config = dict(
    router_score='sigmoid',
    balance_bias=True,
    norm_place='pre',
    norm_eps=1e-05,
    rope_base=10000.0,
    weight_decay=0.095,
)
Below are experts of layer 3 (counted from 0) of a mixture-of-experts language model. Rows are named router (the router's row for the expert), gate (a neuron's input weights, with its number), up (a neuron's input weights, with its number), down (a neuron's output weights, with its number) and show model dimensions 0-255. Each number is 50 + 10 x the weight over its row's rms, rounded and kept within 0 to 99.
Before each expert's rows: "comes before" lists some tokens at least twice as common just after its tokens as in all text. This comes from a sample of Wikipedia text that the model never trained on. Tokens count by the router's weight.

# expert 9
comes before: ",", " of", " and", ".", " in", " to"
router:42 56 53 57 61 37 32 49 67 41 71 58 44 50 65 44 46 38 57 67 54 59 58 46 51 47 45 33 40 49 52 47 57 52 46 52 65 69 72 46 38 53 61 59 45 45 39 50 63 65 48 54 63 46 47 47 36 29 35 40 51 53 44 35 60 39 41 60 53 37 62 61 63 63 56 45 57 55 59 49 40 47 39 51 32 65 62 56 38 40 63 42 53 55 47 47 48 54 37 44 42 42 37 53 57 62 56 32 55 58 44 41 46 50 57 45 59 65 59 58 43 52 72 46 60 40 39 65 46 64 61 36 34 43 47 45 56 86 50 56 47 63 67 55 51 68 57 47 43 52 50 37 60 50 30 55 61 52 59 52 53 63 52 45 48 48 41 65 58 34 57 30 47 45 40 47 47 58 51 52 29 41 53 54 48 54 41 53 38 54 35 46 47 38 49 49 47 56 66 48 34 47 49 39 43 39 50 53 71 52 63 30 37 54 64 33 57 39 33 59 44 42 66 46 37 49 56 57 31 37 46 62 31 40 44 36 41 44 48 43 53 59 62 57 35 42 57 58 45 54 59 54 61 61 58 52
gate7:61 54 60 53 54 44 49 36 42 49 52 44 55 65 64 45 52 40 42 52 59 57 51 58 56 65 57 48 54 58 55 56 63 50 54 49 54 42 39 50 63 58 45 49 54 46 43 31 54 62 56 57 54 52 50 62 64 45 55 55 40 60 47 79 49 58 42 71 54 53 44 53 51 46 61 36 53 47 38 52 50 44 52 53 59 52 58 64 38 48 40 52 53 31 51 62 53 63 67 40 45 46 56 54 20 46 35 34 57 46 45 53 46 57 46 48 55 59 45 59 40 54 38 52 34 45 51 39 48 52 54 50 52 43 51 36 69 17 63 40 45 41 55 60 63 51 49 29 31 35 48 54 45 37 33 58 55 69 36 59 35 37 34 39 40 41 35 57 56 47 44 65 49 50 38 63 35 52 53 38 47 39 59 44 60 51 48 46 66 39 42 54 44 32 57 25 56 55 35 56 53 39 47 63 63 40 44 57 38 52 48 42 56 58 61 57 32 49 39 59 25 59 41 39 52 43 58 48 47 72 60 65 52 53 43 42 19 69 52 57 59 47 42 42 61 36 47 54 40 70 51 63 55 56 50 49
up7:44 45 76 48 48 58 50 45 46 49 24 34 48 72 61 61 46 29 53 40 51 35 59 51 50 67 57 41 36 40 73 40 57 55 47 53 22 41 69 47 69 33 42 46 42 76 45 37 46 57 39 51 32 43 42 54 55 51 46 56 42 45 59 40 52 56 65 49 39 54 59 67 58 39 43 43 39 39 41 50 48 51 50 41 63 42 72 39 46 54 51 48 53 45 55 38 45 66 33 41 53 49 42 47 52 51 50 76 53 57 42 58 66 56 35 55 63 70 45 46 41 35 50 30 33 68 52 44 54 33 62 72 38 46 64 47 50 50 47 55 54 48 50 53 44 38 58 30 58 58 60 60 50 44 49 49 55 31 56 34 48 59 44 50 54 44 53 62 46 31 62 41 52 54 36 37 54 43 45 34 45 45 28 47 38 43 47 45 49 44 55 44 46 45 47 43 53 43 65 59 44 48 52 62 58 47 48 48 46 42 42 62 41 59 57 42 50 33 44 59 47 43 52 50 42 49 55 56 47 60 44 50 56 50 47 52 56 40 35 62 53 63 48 60 41 55 48 75 71 49 60 35 58 42 60 50
down7:44 42 60 50 41 40 48 44 32 56 44 42 62 48 45 33 38 47 65 64 60 50 43 59 41 62 50 54 37 36 47 44 69 45 36 46 32 60 44 53 50 38 57 41 47 48 65 60 47 40 56 49 70 52 31 46 56 52 55 60 52 36 40 50 54 62 37 41 38 58 65 49 50 49 46 40 53 67 66 52 43 40 43 41 54 48 58 35 53 42 66 48 55 51 25 46 55 49 39 26 60 47 63 51 41 58 54 58 34 46 58 50 40 50 64 55 41 68 52 52 45 58 27 44 42 53 77 65 54 54 49 65 52 47 47 43 54 41 53 48 44 43 54 48 50 47 29 57 53 46 55 59 49 57 50 38 37 59 25 73 49 56 49 54 65 57 57 32 59 53 51 54 51 37 51 40 54 41 53 44 55 38 53 48 52 41 41 37 42 56 36 46 62 56 63 47 44 29 58 67 44 56 44 56 65 64 59 47 43 62 50 59 55 49 49 52 59 58 47 37 45 20 63 45 50 54 35 52 64 75 56 47 68 51 50 53 25 49 63 30 49 32 42 50 34 54 55 66 68 45 58 67 55 54 54 50

# expert 8
comes before: " the", "-", " ", " a", " his", " \""
router:46 61 49 54 37 48 44 43 54 48 44 71 62 53 62 38 42 54 60 48 57 55 65 45 47 44 50 41 56 43 59 56 48 40 40 62 40 69 70 59 47 49 78 64 56 68 38 54 63 38 29 44 70 40 54 42 47 45 56 58 43 42 32 45 45 36 48 47 44 59 61 50 64 50 66 32 67 47 39 49 49 52 42 56 32 40 57 66 45 55 53 53 55 47 49 26 32 41 51 47 45 45 67 40 54 67 47 46 52 45 63 49 45 56 59 55 45 61 45 57 35 63 48 32 45 56 52 46 49 46 52 39 42 47 59 54 48 63 51 47 40 37 54 37 49 61 38 46 48 41 63 54 39 62 32 49 50 55 38 53 54 61 39 42 34 45 47 47 58 54 36 42 39 58 59 45 47 47 47 59 24 60 63 69 81 44 47 25 47 68 48 58 37 56 50 49 62 54 49 31 33 59 35 40 58 39 38 58 62 61 65 45 42 49 33 38 33 34 37 55 51 63 56 43 38 38 37 53 41 50 45 48 48 53 41 33 49 45 58 42 53 47 56 52 45 60 52 59 51 40 44 57 40 66 64 42
gate6:42 56 39 45 51 64 49 51 57 48 53 53 51 56 47 57 62 50 39 40 59 46 58 50 68 56 38 47 55 49 54 34 45 67 46 40 68 58 40 43 49 56 65 71 61 50 51 38 59 32 52 52 51 34 59 42 36 23 54 45 43 42 55 55 44 43 60 62 47 38 48 44 56 58 39 50 37 46 52 26 45 49 55 55 43 70 47 62 44 54 41 48 57 55 48 42 46 65 53 55 26 51 44 53 50 40 57 29 54 65 52 49 50 51 63 58 53 46 54 39 45 51 42 45 50 40 45 45 33 38 38 34 26 57 46 39 51 54 48 31 65 45 50 54 45 62 48 28 47 46 45 35 67 55 43 54 50 46 52 56 34 44 41 67 73 54 43 50 49 40 61 67 40 80 55 45 56 52 51 33 45 61 46 55 34 34 56 46 58 52 47 59 63 58 37 52 63 53 45 42 50 52 49 38 68 60 55 40 51 63 53 38 41 44 65 51 57 35 47 57 47 36 51 51 46 46 37 53 47 30 61 53 61 51 41 37 56 80 62 47 32 37 32 48 57 65 58 57 29 32 41 60 52 45 59 55
up6:60 48 38 54 42 57 46 30 48 30 45 42 55 57 48 54 48 46 45 75 52 35 44 62 56 50 50 52 36 46 50 44 59 47 39 47 63 47 53 48 53 47 55 55 50 60 51 58 50 60 45 68 71 48 53 44 56 43 49 60 42 48 48 28 49 57 74 32 47 55 47 35 69 60 57 39 45 51 56 70 32 49 31 41 49 35 38 43 65 45 51 62 45 43 61 64 48 69 51 40 55 51 60 55 45 49 28 59 61 53 54 37 44 51 40 52 52 56 46 58 44 43 55 61 47 40 52 63 46 67 40 69 65 36 36 54 41 62 52 45 34 35 53 39 58 50 45 72 39 48 52 58 46 65 46 66 51 52 35 49 78 54 49 56 62 51 44 46 44 56 42 46 46 47 66 70 56 52 32 58 52 51 56 38 59 56 69 39 32 62 55 48 29 43 44 51 58 47 59 59 47 53 65 32 41 49 44 69 56 40 45 64 48 62 30 61 39 49 61 47 58 48 51 29 60 47 34 33 51 52 52 51 39 51 51 47 45 36 38 54 45 61 55 44 59 45 52 68 66 76 53 45 45 60 35 46
down6:35 63 32 46 45 48 43 53 66 63 42 60 54 50 25 35 48 42 38 60 49 56 57 50 62 52 45 33 49 37 59 39 55 55 53 24 47 40 49 35 49 62 32 46 45 63 29 48 48 40 54 58 61 49 62 46 36 45 70 37 37 49 56 43 41 55 56 39 47 49 34 56 47 76 56 63 46 57 61 35 50 50 49 56 59 46 59 51 48 58 55 39 57 52 62 46 49 46 56 50 43 62 45 44 50 54 51 36 53 48 57 39 60 45 56 39 34 42 48 39 47 37 55 49 40 50 51 44 56 34 57 31 50 50 47 62 60 65 61 51 56 64 57 43 44 45 41 45 65 54 44 66 62 59 29 63 62 35 61 68 55 51 49 45 44 59 43 51 48 51 39 52 21 60 54 56 56 42 48 49 56 45 70 44 55 50 49 50 73 50 58 29 53 45 38 60 43 47 57 40 31 51 48 53 52 45 51 48 50 68 31 74 56 62 51 52 53 73 41 54 73 34 40 37 43 50 43 51 42 61 44 44 42 55 43 49 50 68 41 44 62 33 49 58 49 53 52 65 53 68 42 46 43 46 63 76

# expert 13
comes before: "0", "9", "8", "1", "2", "7"
router:50 63 61 60 43 53 42 35 49 55 48 46 42 45 72 47 48 61 47 49 59 51 55 48 48 36 59 51 52 60 60 50 44 66 46 60 65 53 63 52 51 47 51 59 56 45 40 46 69 58 44 65 52 30 51 58 24 39 44 54 58 27 46 49 62 50 55 54 52 61 59 41 40 50 46 52 69 30 63 60 51 51 41 55 51 52 54 49 35 53 51 56 65 47 46 49 40 49 52 43 45 45 44 55 56 57 53 23 51 63 61 44 38 53 56 47 48 71 62 59 56 59 54 51 42 51 42 51 37 51 51 36 49 50 60 48 57 51 51 55 36 56 68 43 51 84 27 54 54 37 45 57 55 54 36 58 66 35 60 50 54 42 58 39 47 50 63 51 69 42 50 29 50 50 46 43 38 42 47 45 34 50 38 45 61 51 35 54 18 51 46 64 34 20 62 40 56 49 58 43 40 52 43 47 39 49 48 49 67 55 51 27 52 48 37 31 66 28 53 35 59 47 64 49 56 52 54 46 33 41 32 40 41 54 50 46 46 51 43 30 55 65 61 57 42 51 61 59 54 45 62 40 56 67 65 54
gate8:52 50 44 32 40 58 48 44 33 36 46 59 39 58 49 54 38 72 32 57 48 41 52 53 46 63 58 55 44 40 50 37 50 56 54 56 70 64 67 62 52 32 60 48 38 47 31 41 69 55 65 40 46 49 44 53 47 49 53 44 57 62 41 66 37 49 48 33 48 41 59 61 30 63 51 57 49 45 37 30 53 45 46 55 41 53 58 30 41 30 51 50 41 50 69 57 42 57 45 58 33 62 47 43 44 59 44 52 72 62 49 46 65 62 41 43 68 54 58 57 25 45 45 35 50 47 45 33 62 52 47 55 46 45 44 60 58 56 55 49 67 40 58 57 44 54 56 62 29 51 62 50 68 39 51 48 55 41 38 63 65 57 35 68 47 54 47 50 56 40 48 43 48 39 68 40 49 60 66 50 31 35 36 43 54 48 69 35 45 32 39 54 34 53 49 51 53 51 61 60 29 50 48 50 38 63 41 60 53 53 55 32 31 46 53 51 40 39 39 55 48 54 46 73 52 57 44 41 49 54 57 49 45 37 57 42 50 55 40 69 41 55 56 44 41 48 42 61 41 39 57 55 50 60 58 34
up8:38 53 32 39 39 55 57 50 60 43 45 68 61 55 46 44 50 53 75 51 49 40 55 41 47 53 44 62 52 56 57 48 41 62 42 63 59 51 58 66 34 29 48 36 45 45 49 49 60 56 68 61 41 32 46 66 61 59 40 55 46 47 48 67 49 40 36 43 41 50 71 72 61 52 55 44 35 23 67 53 62 75 57 54 49 47 51 48 53 69 54 51 42 49 44 62 62 36 44 61 26 41 40 40 65 49 58 33 58 42 54 61 58 47 48 47 62 57 45 49 66 61 62 50 36 57 42 36 61 44 47 22 42 47 43 41 43 44 56 31 66 41 50 59 39 65 46 52 59 59 48 35 37 50 43 53 42 38 53 35 34 39 45 41 39 39 49 55 34 58 36 49 48 36 60 43 41 57 49 52 63 54 50 48 42 40 56 47 64 42 53 52 28 39 36 59 57 48 39 49 36 47 51 42 52 61 66 53 41 57 56 45 59 46 27 43 61 36 58 39 52 53 49 54 37 41 55 50 43 50 33 58 49 40 60 45 50 61 52 51 37 66 57 55 57 54 37 45 53 33 46 45 47 60 57 37
down8:34 36 30 45 39 36 65 53 54 56 48 45 57 52 39 49 57 52 67 51 53 54 39 38 60 37 51 64 56 52 42 48 53 58 37 51 56 55 47 59 51 66 46 59 35 49 49 63 26 51 42 40 49 53 62 69 41 57 50 48 55 54 47 55 54 51 37 45 41 50 48 48 47 40 49 38 45 44 69 47 65 67 45 46 55 59 48 64 49 43 61 41 52 52 63 65 43 37 50 54 56 48 53 49 58 62 46 54 58 29 39 56 33 72 45 51 52 59 62 44 52 38 41 70 42 58 46 48 58 56 51 48 44 31 28 63 35 52 66 65 53 58 60 44 60 44 55 57 61 44 38 62 25 66 57 61 52 43 31 50 57 43 56 30 63 56 60 67 55 46 36 52 51 43 30 40 48 37 57 56 35 56 61 64 54 54 51 47 33 66 51 46 53 51 49 59 51 34 58 57 50 60 52 40 37 51 36 51 29 52 41 46 34 57 40 60 77 67 56 31 49 43 45 40 37 54 61 65 45 41 52 40 57 73 48 60 42 68 56 54 53 78 51 47 54 51 59 36 55 52 57 38 45 42 59 49